Weights of a small mixture-of-experts language model, trained from scratch on English Wikipedia: 16 experts in each of 11 layers, a sigmoid router.
Below are experts of layer 8 (counted from 0) of a mixture-of-experts language model. Rows are named router (the router's row for the expert), up (a neuron's input weights, with its number), down (a neuron's output weights, with its number) and show model dimensions 288-383. Each number is 128 + 24 x the weight over its row's rms, rounded and kept within 0 to 255. Numbers have three digits each.
Before each expert's rows: "gets" lists some tokens that make up at least twice as much of what it gets as of all text; "raises" lists some tokens whose logits its average output raises strongly, later layers aside. This comes from a sample of Wikipedia text that the model never trained on. Tokens count by the router's weight.

# expert 2
gets: "\n", "-", "==", "===", "″", "°"
raises: "Studio", "Scientific", "Single", "====", "General", "Com"
router:126126119116168121146123156141114100159164107113170144118137127153126126125101123174060106144124136111160157124162094124144105121134126104147089132149104090100156160105158155151151100128087130073131093083106101160157097110148084125131108090100093119066158131139131147113104110130128077103
up0:174105135125165159122109121164186077107132145127117148134145124113166122126179117098145136115112159095106168153092120117118147123069134123085128145153123122177141105087119172132120129109128123117144142121145133114138154106106138130163153092100133110126116178128123183095147148159122101146
down0:148164112117139134146118039164115128120090120066137119163148085114138131104147135117154168128117117149113142142111155109124098120145117142114159118127118129144099139159105137086104172141146118149100111122150112175141123157124109120138147107110152119173107105170138103098130129110120127162
up1:136141119112157152106158133140138134121124077163135148113124146128118116113112130131133126133120175146136126108131110123130101128119191123153114126139181087122148150146150158101116142150122143173094099102143127109169089121097104175126074095174151132115138110063063147152109111134121111121
down1:135126149163118116137092126098114137127126114162105101120136104139109101139118084105086105080133097139148145101141191156174154118164063108101143134118108114099117124117091138117135094144135159104178138107113137110114198111142166094112170109110147103158100137144177125158137129112112129130
up2:114117114143131200173154089122098105184121129091152109138088117138102120142164087112116135151126121141087139146121074103156136110154119151119117139152110122120079121163134133108138141126114113129166128150130062149135166166126138133136122109144093124162163128117143121167138151140152117141
down2:120123137156122136122124103104158069135102149131126135134160143130123140119101168140085132097093134159169143111138153156091137123148118157101141092105131128138166105110125127113136113126195110127158123142137093094146114136141132102111113125100111099119138148113140083131109101143137141163
up3:104127120138172147092117087137101129108132145105159162132126115147158130131089075107121093127151102165180126197103121141144123090122139120142120127106113138154138121162065149123150125136103176081109138083120110129117157147138098094124101116118108118109131151111134126165129130034109113122
down3:090150139155142160104131147128144134134141124094099117092138126112141118114138112083160129160132143111149111143114135121119161112116135118166106114098130094114109156201101136158135139151151130154157107159112116103155128141070093151155121115159139097198115145131102130134146121112120156120
up4:146110134126121118128118165115067143154122129137093138143144155105098120124099125079119111119109139158093135129076126126160128125153110118157115160093153139121119115160109111160105101142121153148114141103121160144143113143126114125129107131133115128132164118163142127091110145141119169138
down4:134102116159117115100133151143133178128129155132105194112137129101088158151109109187089138120140106115138179116140124058131178142142146151104140109081149142152116141165083144101088146138101124122132142071127124134139149128114130151148102163098104099121129146175157116080148131115101134145
up5:163132094122136144138124173125133137117106079114160150139111138142151127104096124144110154111155160120118139157127133151143150095131147157155141113142129140117130095155163104160103158089085113127151098126095145109164115157081115125124172135106150153090106107141172180136122098170143120077
down5:130129152117184052099113125091110137132135135135156127098119156124123197123132132114159145112156093155141081126133159126138114160165142101089131131093166137129129122151143080140116076138156115087102134133126156167090102173147132148136142140079128093152124141085135140170081138100119160140
up6:106079099114116120169138150109145172096135088132151099120129136147133123146135127144117120130141069090130203150150128150138107105121068151155106118150138114135161094123117089127129107130135167123134147144199161144120130106125155100123147120113153145166140146130146161142119154159111103122
down6:099098118134086127114131100062126094156111099100160167113135119123110106134118114133126133117142154146123069144130116134091102161140130120107139111103107116120130133132085145116104121115078129112128128135112161123120137145146159107120126135157133145089128107119150126162120108087117165091
up7:137158120129144136128136101131123066097109127137139088136126135132135091139159126132114131107115080101091152133130172146157084113104104111104131118142082092099103133149132107130151117102122115129142125096134116127116158148144108130109131117111078133131092116091128073166147123119126110093
down7:141155156120142181116125137118148141153133167124146116134136162122130169157115087138150128136085126169097155111128125125129123088155111111122142124093173135134121133162123125141159126131150081104111114088105073125138136149108170132112140131118090135126153148157098142146140083180110110129
up8:143156147164097101088166114137081137141172113095157142173121099107162124073120128120156132147137139109119167098146141150108109095119146113128078129131105101131129118098116112115135088108130087113148123116118124155151129101105082159164156156133125154135112099147162167113151131132139089127
down8:162164103075112127106158153153132160166146177126176164151108123135101165118155156151142119114100118125140142122105106119096135127151158109201101129096158129141102113125161119144168125112098124117153131148123104145121116164102118111105138095164141136150144179137082149089131158105114119124
up9:140089092134114123091103116146133132178124143150084091113119118084154169120139168115112164137145154124139171125139132131083147119119140124137149131144150159111131127151169099155137097126115111106093100107161153101156146127153134176109158161096114122140126111139129117152128141134115140146
down9:168099133070123080154148113144107102130073122158137143089122136202122113126089097129176108096146139104109139116135109123146106122102130086117138087108109105139065110136099129113152157129126143126165066154091080072141170076141140130144127116119179152119146144157128111126155131168141118145
up10:113126158121119081168128139143140166154118115108118057158177128136106129128113142169097096138157094133126124105129157115132116119115129143121195152108142122136134125113167177130130122125098118108170119096144128107122131119110128112149107132106106161167070096126161151160101162155108139092
down10:119114106085143119157114139137106051128168130097120098147123153134122120135099127103177135118144155164150114127146137150158121092157091111105119157120133137113093145104141147141099149133111137145144122109142084117126155131148133113157136100131104170119155152149152136139155142126133133134
up11:111108114128099100129148093110132129101147143121131144127081185178129149142128149135139132134113140134098160153113121131108108163152128112110150161089149160121104126078173117114152109094143151120137121099099112162097110158099127127120096160098133096129126136111117152108168140159136138165
down11:169090107169095115168134144127124139109135131117103113166090115104128141111174132116180110164160103186127146168162104140171110082135127130133125122134111118170096145129125104169133150128135093121112154154097099121159117166123132102124160118126117138092105159145113168134132129105121134130
up12:105119135122131136133112154148140153170085103109071168129157135100085121149158173138117091121156126148116111130128132146090132095117180126124123120122133157142089082154148111137130103129134127103101119147091096119182147121081125165150150130173119129107120108105152169147180130145166107131
down12:103164122123148141088125144128118173142138091170159100111117171169158132121082131149097110109102079117130145107179119123115127163135137143128101074112111094142152134138071117146131154124147121158094141107121103099131090166164119134169115114126153124122140095115162102113120132130098117129
up13:134112128125144142119102132099180169141130184157145126106117154089094148156164154096114154087143138099130118134142125072134134138150170125169150129155143134141135137143089114112149164163106103139154103152146150138117097129102123097169135108117172142108172104127119186147104140117118127126
down13:107112095135162116088128140110112116157121126138143131121141141156144123057191143123112143128120133134075127164114119110135125131133141153107120132087121130142138155114146158128135114106136129136094150088140123118102131105122191126137122120150091122107094166162117079174127108201128125098
up14:114144129114145131116145078161092129088142136140156149146131120088116155145163124128131141101110090114065132132143119122141117108125133075099117117124160115174144120170120104135150134148149148125118128162148137159122122137123127148130083141097110103130096204155129164119148141106153123117
down14:074115080144121139122141089122114179130142153116099122125085141108113118133127114131134107090150119111106121172136146149141111143136160161121166146179183142082137102119132124126092129129120139137149091112110131107106080164155146152133132150129122083077134104169132140131146149165115111137
up15:158131156139153108081121167127131152107116137130118130117135126077112141126107122157109129134112136112116123164098157172149146169118120128071123078141168101127144140143128136146124141114180130145166099156128083134105097128105141108124131102167114123113173127134092131129164152121130159081
down15:167106138154161133118152121119174124116138154154116115151103118113141166145133109138129113118129103160115140103116130144104112122132155128143149126165150141112126102187186115109157124129125140108136179123141119138154172101159145153082139146197176147130105107137132152122124115128162117106
up16:115136147133079111136174134097116137171104104094136141140167144099149164161129157120146147094112123120121169114136104100139107110112146145119138139143137125120123082120110142164131152119134099176102176174129108135164128114115133137121148136174120113124154123147149116139105117131099131105
down16:150189098148160089112123125139142096158114166127162158123099124104093101142112126129154105105115134101121073154133094182127145144109146087146099109129156139113100112113107154098144138110143129096153117106097091132098164126133114121125088129142119162148117112148103119131121139152106169096
up17:110109120078098149163145114144135138137119092120112158144123176084132132138127118128101146117128167123116144173101130132090135122134109114122148122128181130148118114133142129186151110161117128111129117138111137101099128100151124136160129143126080120115131153100089129143108139181131139113
down17:127134167144102108129135166155120128128136151056123185107119120159123102137151183120108124140089110090113131124103117148146119162147114141181099149121050145141143142110131112122165114153152120147124130124128134204097133107075128112118110113119133113110105161160114090109145082147134125125
up18:126112130141161102123148113104116123102132112117162125141127107098114133138111108166121145129114081172124146136131125153146149125135098133129133069131137110126118138119150139122092097142104134126156180143105118119153118131129145130176141152125098112082179110111148085104135112122091181115
down18:172092118122099126103099120118129129122140098150125102132114158135136100148119107154125182103117149077119120138100121087122103143125088146085122147120108105148135151156097149120138142149111082125120141148128175145203137144126124108116128092125139141143102097135099173165156095101128101147
up19:143143127156121125169079149174106093133104136161127156165119110093159121116125137118078101126194143121101137100121135136143101163136178121113111148167111120117123133111112085117167091124125113093176120156123113187128144164123117158138123117147091123091152151110112090114136129154095125120
down19:099157179132137117143152113146191159087089159123150137127155099143102099141113167130174135108100135084158091182101184114093118102131113135111129160139169122101103168137142092115090124129124164090105102113136079090135165120156133064109112130119155140121125107138112135079098092135117111144
up20:118092120142122120113126110110181126149156147090154083067123143118189116129132119134133162158166141102160119166125160161110072146067121086118141123153131086089130147119132150119143147127144102156118088132080110116077075094072136101138118099149090162088120123118128128124169112108121131111
down20:133120112102115138174166203105124101121111132108134117109117119119098152133158140081082133095130120156082093136163139099157095098149160171124052128143142129137154129153140124135112151093137116162098093159114129131134148094166107110122117162131155130095104102157149110150173101131150099108
up21:128154088083161113139130138156109127123105078081141129095116145106159125128144090181150139110122143130144103152158170149140100083097093116127161084113119122085135111107148104154111115138120149078169154160122147090161132125123143125125137121137118141142160130129131154125124146145119080114
down21:132118095135116141157141102102135145119132145123132108189131133104139111114112119101112099130096141128133160111105116140106107133138091182095101139123118075097127145161122149146105105131163117165107177155122140168126122162096137150147098134153138091132127150147094086113099130132172142115

# expert 14
gets: "1", "2", "9", "0", "3", "8"
raises: "0", "9", "8", "7", "3", "4"
router:170130131127121078110106140158085119141143150125155132125140121092157127111100115104165132112102125109147137103136099106123127127110102161163115139133121124116126122124154140147135140111085108104145069159130091091127095105127085096097114144088083191139147126173093128132098104131158117119
up0:118122134156106126134166168136118118111075146133155126150112126193094116110144112116112115156136129137145137137135104127152123101174135139141151114098128135164170115116124141142121167120095150118121084072099167138150143120153108138120136155152161153106141140110092080140124154161121076105
down0:093130138149099107124178146141129143100110170183125135162164144104151154134148140143125133144081142090100112128167128113098132123137127099123121126140125092129108128104123128115089143110140127109107130110142148150120096130126066140167135092110134141163084088068166128155171115101120110129
up1:098176153116072152134112118096144092159137109188165131092129176148106114125173119143092115124140122142144113075120138110151077149104113139085167163092155106114129096136126132097116133132136126143052161102131123128165158145122148140140134105136163127143110093114146128094124090178116147126
down1:121086113174172128167115110129142168157116177111081108108118121139135127177166136132122142151109109106101169120132107127128134170097183132144121124140156130121140140115098124156171135127131115146113180157133131143130090152105128152091086099119170157114139166118120119146094136104165076124
up2:137166129111181120137126134157123146131121150147119199125141107175136149163134134093135123146106113113123130169120152126129142103124128123148138104159113111106074114147140103102118142136096170125153134157105096145129128097143141109099138130113054170143163122091127145102088171141132165160
down2:151158183126128090127123147109141068157162158100129130131161152106133159112112105123107144140162105147118132162158125147119120109116135131119137174157099154117140115147126157120083125083175145118111132129127169142128124114104081169123122156117152107108123124111114155094116119149121112160
up3:116130139139116126117145162174161086100133177112180125115100146123138137155126178104152117066116139168086131111131088094124117137127079110102152131167078118137123148193159145147089118130109139090134150142147114166105141158159118165182175093158126097140134147132137165123147134142146118153
down3:104115108141113104083134127154178149164107104132078173119138106128136151114119165128128134139138118181102113149111123157121109095151122114117100134170142149102145139100114135112109101126134134147103101137132086175115141109136155152158108170086137111155101162120163150107150077122099128124
up4:135131144103155130135126142161139129096107078122114103148140077134157086169140042125125106098110120163137124080149124150117105132126100109160142113102144116133088151180152147205111099123105123140152117091102123124132112116113112136160170160137204093139149139147136162164138101127101131153
down4:092149143150132136154101117114159129162125118135175112125143110104094135138157181098079134127085149133133119170145153157142122123189113087116087144109120174103111090147127107133100143124126141153101064127080153124153123144163129140133056095137138123146166095111135131163171143121130073121
up5:120130136153098145122168139197146100117078135121145115086110105163149135167173104108171112150131125168155091143132126130105107126114150094077142130132104159094114107106093130104130168137118115122153127117163140081152147122105137142125136125148136127156085130101120160191095151145062177121
down5:109154184136133146148126177107098125084147106142122099097140117144136140111119100148126137106148107140097141140132123106137146134130162179097109126088119149099142161107107167147144078127129165108183113105134132115097136121113160100137102130146140100107125146136127142151155117123135193130
up6:119162131124187123110146135151068143159110123132135138194096090126056082188164168101060099144111137158102101131130120155129123141067097121138144140114125124123108138112144151119102119132089119129124136094162130147126101099179125118117152094128180125094092152096117107104103137119148123146
down6:105159126119143153122148091141130153131131111028134120139125214133107136102108139187137139146108067141125154093089114136122119126138150113129108069113102125146114120114145136131154147142143069113145121057165146159116163130128139135145112168156039142163133174093097127155156119109150128163
up7:124129150108117171112107135093158174152121144142164119156079127131179131132151119141131124089101079107121095125132124140111142144134134108139178188116147112098139131099139159129139144100112134074094150157165141160127126099084101133118143091122157118118112105086116092104112141161129121145
down7:125169149100106111075110124105113112130140098148119114132130151181128135124133166139134153150124169156148140151115166139111143114108133125127078117116123157118114117080135098125094147147130161164146100099130128138059115169161144083129093126135114118115139144125129159061165138128137104110
up8:162108111146131170130117131150161128138136158149135172138164123126109108108155079159144160134084165136153063132135163096114108135150118141149123098119128109138141132099134131112119130143136130090136167138152153112109133153143172141105103145181113129122091146122147189128088135109126108131
down8:128107105121122145098146118124140120146115124136095131109120124160129077163095119148133178173136116132140129127141136124136117127111163078162185095130136134142154111097172133114121160099132123134120107155104149129120140158095161176158154150097105101131174138127115141135147161145111135125
up9:147104143105107128125123108106139177084132138111141157160116166117158127106083115083112107103126106151126162161117123160129147134081114116138122110124173111150108126143137137135081127121139135134085162102177127098123132117126132119118159112180097085134107115123121103130136140121146117098
down9:121049128138141095146128102100178187150117116171107125161087121124133103128149106133109112146117122069137131149121112147149122170137094168124087103104122152137145183168127143139124120170113084088129123132133125130145158092140122099090118114159125116150088125135110127106163132128153150153
up10:145121107100092114094126122142159085192140111121142148122115162153112086171086175137106107119161116145162164134143097098096103116128157134120148133087149121126119134116113132112101134107129076146148125123144080091105125107104126130154088168088126099123124101103131185107109110112128120179
down10:142123115149147087139132127114119164136141100151121137132090134130128137115145099121165148161119159100106105158114156150135135098160074139123161172160135144164135103102088091163099087125127083132124198154149164102136154109112085128115113139171126125102161120128125093147068095150151125149
up11:138160116099124076131148095127141183137139144116174127105096120149135120139131120127146135141120109115139163138126119086143147106112131149144156162093131161140103105101113138137108103137154122138111125121117101118123124111109112081137116147150151103154130118105120177098107133153113115101
down11:117110094151116114137090135134151133139066120123112109101121076108095132100133114145135167119099113120103107139152116170159168157154148120151115148105136107133123133122144091084149112105162129157147068155131144096132149109131111113130077061166127110146122103133154128152138146130105114141
up12:128118074158129136166133125135155128102102120112151144140115114083148107135122142162142136115091119139171112126167151131155120130161128139119101110131132107111126080151127133123147070144147098136182135100114082127091110174116097110130126100130128116119130109104089149144141141103139129128
down12:125175162153113132130140150114135132132207132149109106132161136165143096124117119131137116135130143090129106141139086082154135131125135119172134140127104130138139096099148101137113135143155145170116109158139150148151125113150141123135117146122111120154116097133129124101129156134107152107
up13:111135122117123126112100142082137151154116119186120089123073128100163179113152135106139147110153113152122109129146136153105108139092136182188138110126126159127071156124162118109154148124149119149136118167159104149149140132153163156135111150118133142098092130150126117131145088089109140119
down13:148142089121101140118114149110152136130177101157143155177145139078122113184058118135104154151113146136124097145138124110156132078114170107150117141206127073154143178128141168109157112135145137147145110117119106106145114083169109129112140084111143111154115117166086141153161131128141089111
up14:062152125144153114140093160150128138099137140095099103159141123138145109143112145142142111123138110145116148122116112119172170074116138127139104132144084104077125126102119124136161115112118092135121111165134125080097166136130097143132125125115123155131115140167090142126118087121120128141
down14:143115082124128148126168119146134132076119137133160130064153118103113173135130127112131152076138117164109146158153125099137168111141158100141135100116127176121156136130140137120117101148132101101129096121133139113129101091148146095136118130154122121132119113140109117148115107133127159086
up15:119130118120099158119143107127111135128118184126148140139149141128147128116124106153156112121109143128143113127101145116141146141093144125086127134141148133137118152137162150150124122107166163071117183093119145166149099112112145143101138106107096138096135156116126146205128129158138092161
down15:121136135136166136134141157123107101150113125095105093123152116110127129090131132111105131101146116080129126124158070128111057136156133111144104105138116136079164104148131142106154121153088155171109155128149117116135094149145107144126107121138126125129164139126117096131138119081140113129
up16:151131116153112120121145115135123131148092095106144182108105182120177135154130062148152102099131125109138137106113100158110170190135135098142099108104098140144069102167160115156147095114123097129165137109138121150113154151154155135094122104143138147121115091078117135109076108153147156109
down16:141149152136089123088128145126138136133135174133135150158122111098074111120117132088118151134125122143139143153141125073146135048127135126112156117125115155096123119123138109161144134122135141143116105157097106132121137142148158138120110116139117103140163130132140104122150076118113154116
up17:125127124055121037118134139133139095139153140093151067098127154128164183130096082105119124151095106092138069117134130129115116162133094098111090069085133126133109178122169137141130131140124175141122140107106151135132095139133108134155116161095117134116144179094097112103172126158108127100
down17:109095134101137141118150099161122143094165077112149149104144095157135104143123158146141138164144150115107188141096092127142179130111123112112180153125126115110129098142119174093135133180154156118139179119163148109115159126168164093133134108114120104113063117137155102152118110102116119145
up18:165121142080084118126149120131138119112142116150144161127156147149103112140135122097156122151135106133113130099125124114199144105126171105170121148131111097105108125133112115094117139119143101130135157112140126141132184114167124084123139085129131196106108133122116091132146139132110205122
down18:132116152106122127123105145147104159141080127052107101114141103113133132119117163203178125150123160165119117127105126131124077154152095186081116083122148113152138112137140076154122141133135127101108112123106131131103133146089172168154105100133113122118112111102138147128114132116154088099
up19:143094109134151088131132096196116124148129161113097113148083110135131144069139109127136121117123112096130117082106115135094143119146133128098115138127120146161173157134161168136143126171107154133128122106131167127128135147099123112085093068122102155117123083147125130153150136097096108178
down19:101155140067045148074110109137130126127113175126098148140131142102108102083170138154103138106123115152149136169161107099145111122156099108154139092099148111153095134080093145086171130139128140101115129133114156078167152114116101162152138115146135107092139133139124127111128153148137112143
up20:141119112124141112097155141139129171122160107137129127097136108157139132098134139161133110119169118136178099063140119119169118093082145129126136105153144126132174109149083113140122120138116148124124120099114140132112096114087155146128168152136169129104102154135121169115086131090071130136
down20:071168181111161120130140095126142105134135151115091149158119129131133117151126149103155170123106153118139135121141109128151105182173158127093149157129118106156083127093129135107092111135168128115100118128125144125142111126143109142147097125120105121166114126127115108141116120128150095096
up21:151099167125119105173128105182146100166115153089146144147160172149098157124127118094102145116067155152121153132104143110070105101141160119162160128132125146135124130153107098176145148101199150128147139142205140118115130096150139102111130121140105153086116128116096149157118121123113106141
down21:130175125158108130154151157154168149147130120129113107133122116066151131100119125165152145187093129100125120114109075122143155152101146096153124106159120140167143119108144131119160125158134118082101124141123133146112161135161112138113106115150170115137167132131103126143094134137113125141

# expert 6
gets: " ", "in", "f", "ul", "en", " f"
raises: "r", "ro", "st"
router:110096135107116087125127116137080127140086143128094166200122112125144137145163135149103130098106105125124154170119148107126132126061089100150096122114099137152126131097134116121101146116104137123142138137123130123140144102097119107148138152086126129114133113122130180118118073147125113133
up0:129113110073104133137119137143130104136135151137121124129105142111095132129131140137055142114149174107109168142150130125104127124133092156146126099101098144113168135123134119131097118099120114101131125125100156126116146115162131128120153112139119114189134123128142145160142126156120124134
down0:139125116109169137159131125145120149163151131133112084122099130129144150128120129119102100124139130125125138101135128166121110111155161124109162153106165126144106093146136112166106137157095105108168082094153181121121115130181152138091089134118143161118119118120120087160140145105171169125
up1:102161083098131142158117128111130093136138128112157115118098151134127113142134147107158106105130112130095168129096083135110080127130120111128133168145126159120120086127165116144154136132146096143092103163105152107119144161108129115106100100117091117117121147136168099118100145146171136105
down1:192152114126128118152127141119164146168145142154136149153105171127097099159145117104120134134119141170122114135138122127145139123110095157123126117139142162093142133091112117118117124123128134120127124113137127100144133116109129121103097134144159076132083097149147110149126166128071125130
up2:155144145126108171096113111195142107113141108131172104117126131064130127133133131175178118142157122116161116141123148080137170172096128132132174106109117098076125111170153114142089162118139139122071114089147146088110132165143129116120116131123102163106141129145128123145148115135117124097
down2:139088138126101145111126107116140103118160090137128106097127157107095163114098149124112137106120144131080153132123124170121130078161127100128113169146157157127120115133152134170090132128111095129107151090129146122121151080140094091130157130102098102139114159093155142131151160111159138079
up3:094109141151132135143125089117103106147084127120154108126133140092074194092139117122147118152140131126116125103117125121155114136089122120160121081113088103156144200143094164171096118172126121132150095107132108116165150146085135106158121153090158108136112132140149126111131140151101093105
down3:138156108125137186120162149128107116083142111137127137109168094160100125134137131161119183131105091112112156049104140105123125079132125120156101102169076120133118138131142125115144119080110159152105095085122191114108117119140082095144166102116142126116110108141154159109124092099128196164
up4:173121104113138160131168149143133105144144058153088168129124146127122094099100132145162126153144101132126098143132130124126135086113142121091085125135073140141148138170125147129156139094146137115177156129167126131120108093099113163147068093090113131080119111106149145150094130135128134118
down4:119104114125124151122090158155132143154096121068106110110146098133134106150146117153157137171156111084097143105107145129118164132132077114113092094125118161129124123127123155128145085171158074124181189082159102081134077133088150138114094097118185116158106154127128133154120135141145101117
up5:141096168127118152144119102133120180099088122082193175144152147136125142163168100126141107108132139117152140119114101112097094159165160129151118078152154108155122109128102097153100112108091131134124101129159102129130162131110095135188115147130116144056079132123131113103153140116170192054
down5:119129129149153146137144177133197077149144131110120141114115101126094162075110125101143145113128152130131126151122118094120151091167149128129182086183130108105113099143142124188104116125104144152106143142121098087118108140114104121100105108151104147136108126118115096122155132141139162148
up6:100104131158162142134122136108125143145169103153093126122123134127122124129133104215138126150109133150119145144092077085098121117103101114147169130101156131138140112155113092179147139135102146110112113150146149110117154156144136107116107162158097138127114107102116085170145127116132141184
down6:157117137156117107093123114110134112111105135131124119107129128105152071130087119116162140114117137105188128103174109121125114143127139154136167117118166114122150133157113116118115140126137122157131102140163075066125164128114096099151114115106151090156150134155116111110131110093162120128
up7:156120128128118156123099123142135148128094170111145124112141120095127115125139149148097112130154101099132117130069164140120152132089121106167137098135162163125118146092080141098143138143117108146118106135088129120099137128143128155126132127125190115126150101074089114141077139144154156126
down7:123152187120085158134180129137169073159158142142122076124135151123140141130159146141101105136113129131130175126146149137098106142137091162132147176098135089116139144141093089117160134143140104150083141140093163108159175117137114110112101113115120120143108146162094112110132094165113100137
up8:153101137099109158131129137119151154122129147139147161146089113166114111106141135115138126156123151123160140205090110088129159127081136118168124195151142163107114162122118174104124118106096096129123138093139170102143148082114117109102134137110095127140110112154136141096158081163136092121
down8:116095130141137126112156107145139098135146142132118077149165128155133182079117094168115141113115106108139104133175128126114105094099165089113124133151139162143114131176147112096104106147127135143116150144086115196105145112145161132150111143108138090094140114153137116090144116156122140160
up9:100118125131166134139180133137112138140075112131183076143136146072078115124138053128129122106112158142148141180162120101177115122114121152109152115147128144157119127119082158138101103119138161091141090128126136083101170135118145074086111124160108059138141085147105130132114147160134152107
down9:157086108122168139113096126116141099143109138181187108153096137102110138126147131152165139108114168105144121095099115116172162133101096146149150134115122128149148097152128095153122096134123114167125151171112127155106112186141120121099118060143145145151132100120106140083138132099169103153
up10:101112122113161160124123165146108092127117107143091146075151151119172135145160186143156116142125140118149143123125155126131126109145129121119116168094135152146107155120149072117082116116089151105079125138104113112135129126135104085158141120134134144124109166136091144112110122166140091160
down10:101128125134110141144139158104135132104123123093146171107164134125128145154088152181122095144094181158127139119145145143123153144107083133139109127145132148135115139155114152123130130099136126176174140117132164134131085103164130141093127064126119139130128099093132082151132143121137127105
up11:126102121165147140140104150156114144162121136084098104146144173126107123175176133116089138117103121133141089144098152118092095111133164113124144141150163098154118137097136142112145143121145159091113153178128147158129148115130124150119084074143124142092099137132122110120144139152131134096
down11:112079134106102137144154152134132125134169137141091151157111133126165091093122127128146121106129102126135144132078145120126144144139138101113116108160163142099129165096086157127141183130150114124131158058136121161103127140120125155138125135109131129111116172123136132065155119158103110114
up12:121092139108122101111147088140145142074156144106130143138113126103155123122088122100159151156093098133120121139074119163166070135132146133179101121135116112134160114164118103129147128120122134138140135109124134106118105144130115150142187118088156131100106123080084104132123162124071145102
down12:115137137121139124128133138144122125152120136082132093157105125113123122140123075143203158108114161091131148154110158115077096119127133128124134139111113101086122128120121100130121101110150123158127155171161131096087110135141150129148179094128120123183168106116099144130134137149114142142
up13:102106088118131122106136126114089124086126088147140123119129157141125078126138135130121127139101123132140183124103105136149124116110162078145133086090151128081106133127109123106139145096151058124137135111103104060114073125102177101130064135124148110086143125115156125127084164145112096141
down13:123108113142118156155155164135138110158111098143134101129124111120105118129146144125100085089148139143139169122104113108139115128069145096094113148078099171160142097112126120142141095081094106138113089099126127143072128138134162110136137127151172117159117114111145131135113161145145132164
up14:124106109176097135112112165130130122157142154112172148133068101126112130075110100115127119109113151120107102149129133133125091110142127141097125149105107146160112111088137166120099146104124126112183115141133124119174123131120122137152137146111183137101122153109115163137116131140147121111
down14:106170122102134146111147112116112144142186128114176101113143159142148126161131166133125132131137142121115127111106157176121157174088140117109118148124116143109122129156159140083117142145137123147147131089127159144180136107165138136122136123118094129145128157170118146114090152155098133150
up15:127145054096112099130118139132137145145066161132136132097130137080133091138144115134094130171138117148129124124143126122144112135131120111146121135113130123121122150100120162099163102138150105140086128125117102139162113114133097110155104141157108121127159095179145141124144110177092168100
down15:121138128150114098093138132121085153104184138120088125101120133108168133101155133170139110128146100132118126140161147139142111142079091135108098115193151067144118141178135149142112187116131176135140068120163158118132120131097132136141135141127124130097154101102120116123128128117144136081
up16:137088102153148113159097112098146137139099154128130147146097150129126125098127129150145110082105101101135124134143157165137120129102116104103133144123112160087167078095124115154124094132106115096171124162149133131128137116128158064185106141151122118134143145132112127134135120112138167164
down16:160107102126111133131068110107113115119127117118132139117117122126123164129119162145124159172123138082131120115122129143150120127132118129138152119138151121121123086132145134145093160122126111107131056123132142149102113153109125144139114098146143113091177116147108140119108108144088144189
up17:120144138131142125119155161145094151135138167138138128126116140165136162091135105086131106110101140144080167142146086135108140139101116120128136111131143155113131153162085097136161141128140141111121140087143163127160130111125169106145096118146082068108154125140124170135093101073168088151
down17:148158113108136153154185070113175128132119171140146155138144117109127119145138104138107162159139154134107124045113128165163148115157127115162120129126137123117161171135134106117101150153108135109176153156167164149125150137154118158160139099170126126129158109118126102184114101055137126138
up18:086126136142161153103159156173118122164145097164111109096106107094125155173152118141125142097109118179133149126123138116135121103131152110148114121127104138155082101119104111116074058106103164171126162116132141173152079135121119127152154082125147109147172138083100111090114141164116133138
down18:108130159117126077169129166121142104145114127115145113162152167163161111101159114165152133152134133083099180131117160167166103170132087144148123149132139122125104109107130173061145116145125115170127097142088156148125123149131134130135122152118116134120096132133083158192127125125101110128
up19:084136131100089119111115135160094155121115150142133131121107086131167168135133154089094151107120103122102109126132158097133172106121138087138128128141138067118138166120155137191129183159133171156154159132144085141176116136125125132118167162155144145163115118084108106117113115125108121122
down19:108140142129146121135086137117149164105089152110128136137131128107082096188117167114130103131132176116136091122110141140150114097137127115139106126180100098106160166128109101139093096113105098114101135125160135166140117134127114140103114178143117105106193149106105099169095075127162157147
up20:179097080163117100117158133102142122136080144137153125145131165148131134136085131136180163144078112154106132105148101128152115121125131135111153135125145149128157095156144137095141108100149147177139152153136138171125148104131148133146166128162105122145108148133134145127125132161101063182
down20:135107159132134080140134154075093102121125147137087152116107146148122154148115127116116152138115127117109140131118117117168099155107123129069140137147125151146097135128145153146071159124136110128176139124129161156125145121125144135110113149171175119150084178128133110101123083140173074126
up21:187100168132122111088091153159113144105125104135104144158099148139126159165169144117116150104128106111093148139098151147080127160118139101163121098116119129138108149098141148115114161119114165122161154097142148136108099117095124117124122141101104109141080175082137161117116151108166099108
down21:135165119125112167124110119139087092113136155123124176128126117139114162118092138130145115158127152113097123127089099098116139126114168111110136079146134104175155123169123152129143125153147120134159117176114155116152138163152109122120139143105133173132131079152133131138104125086117100126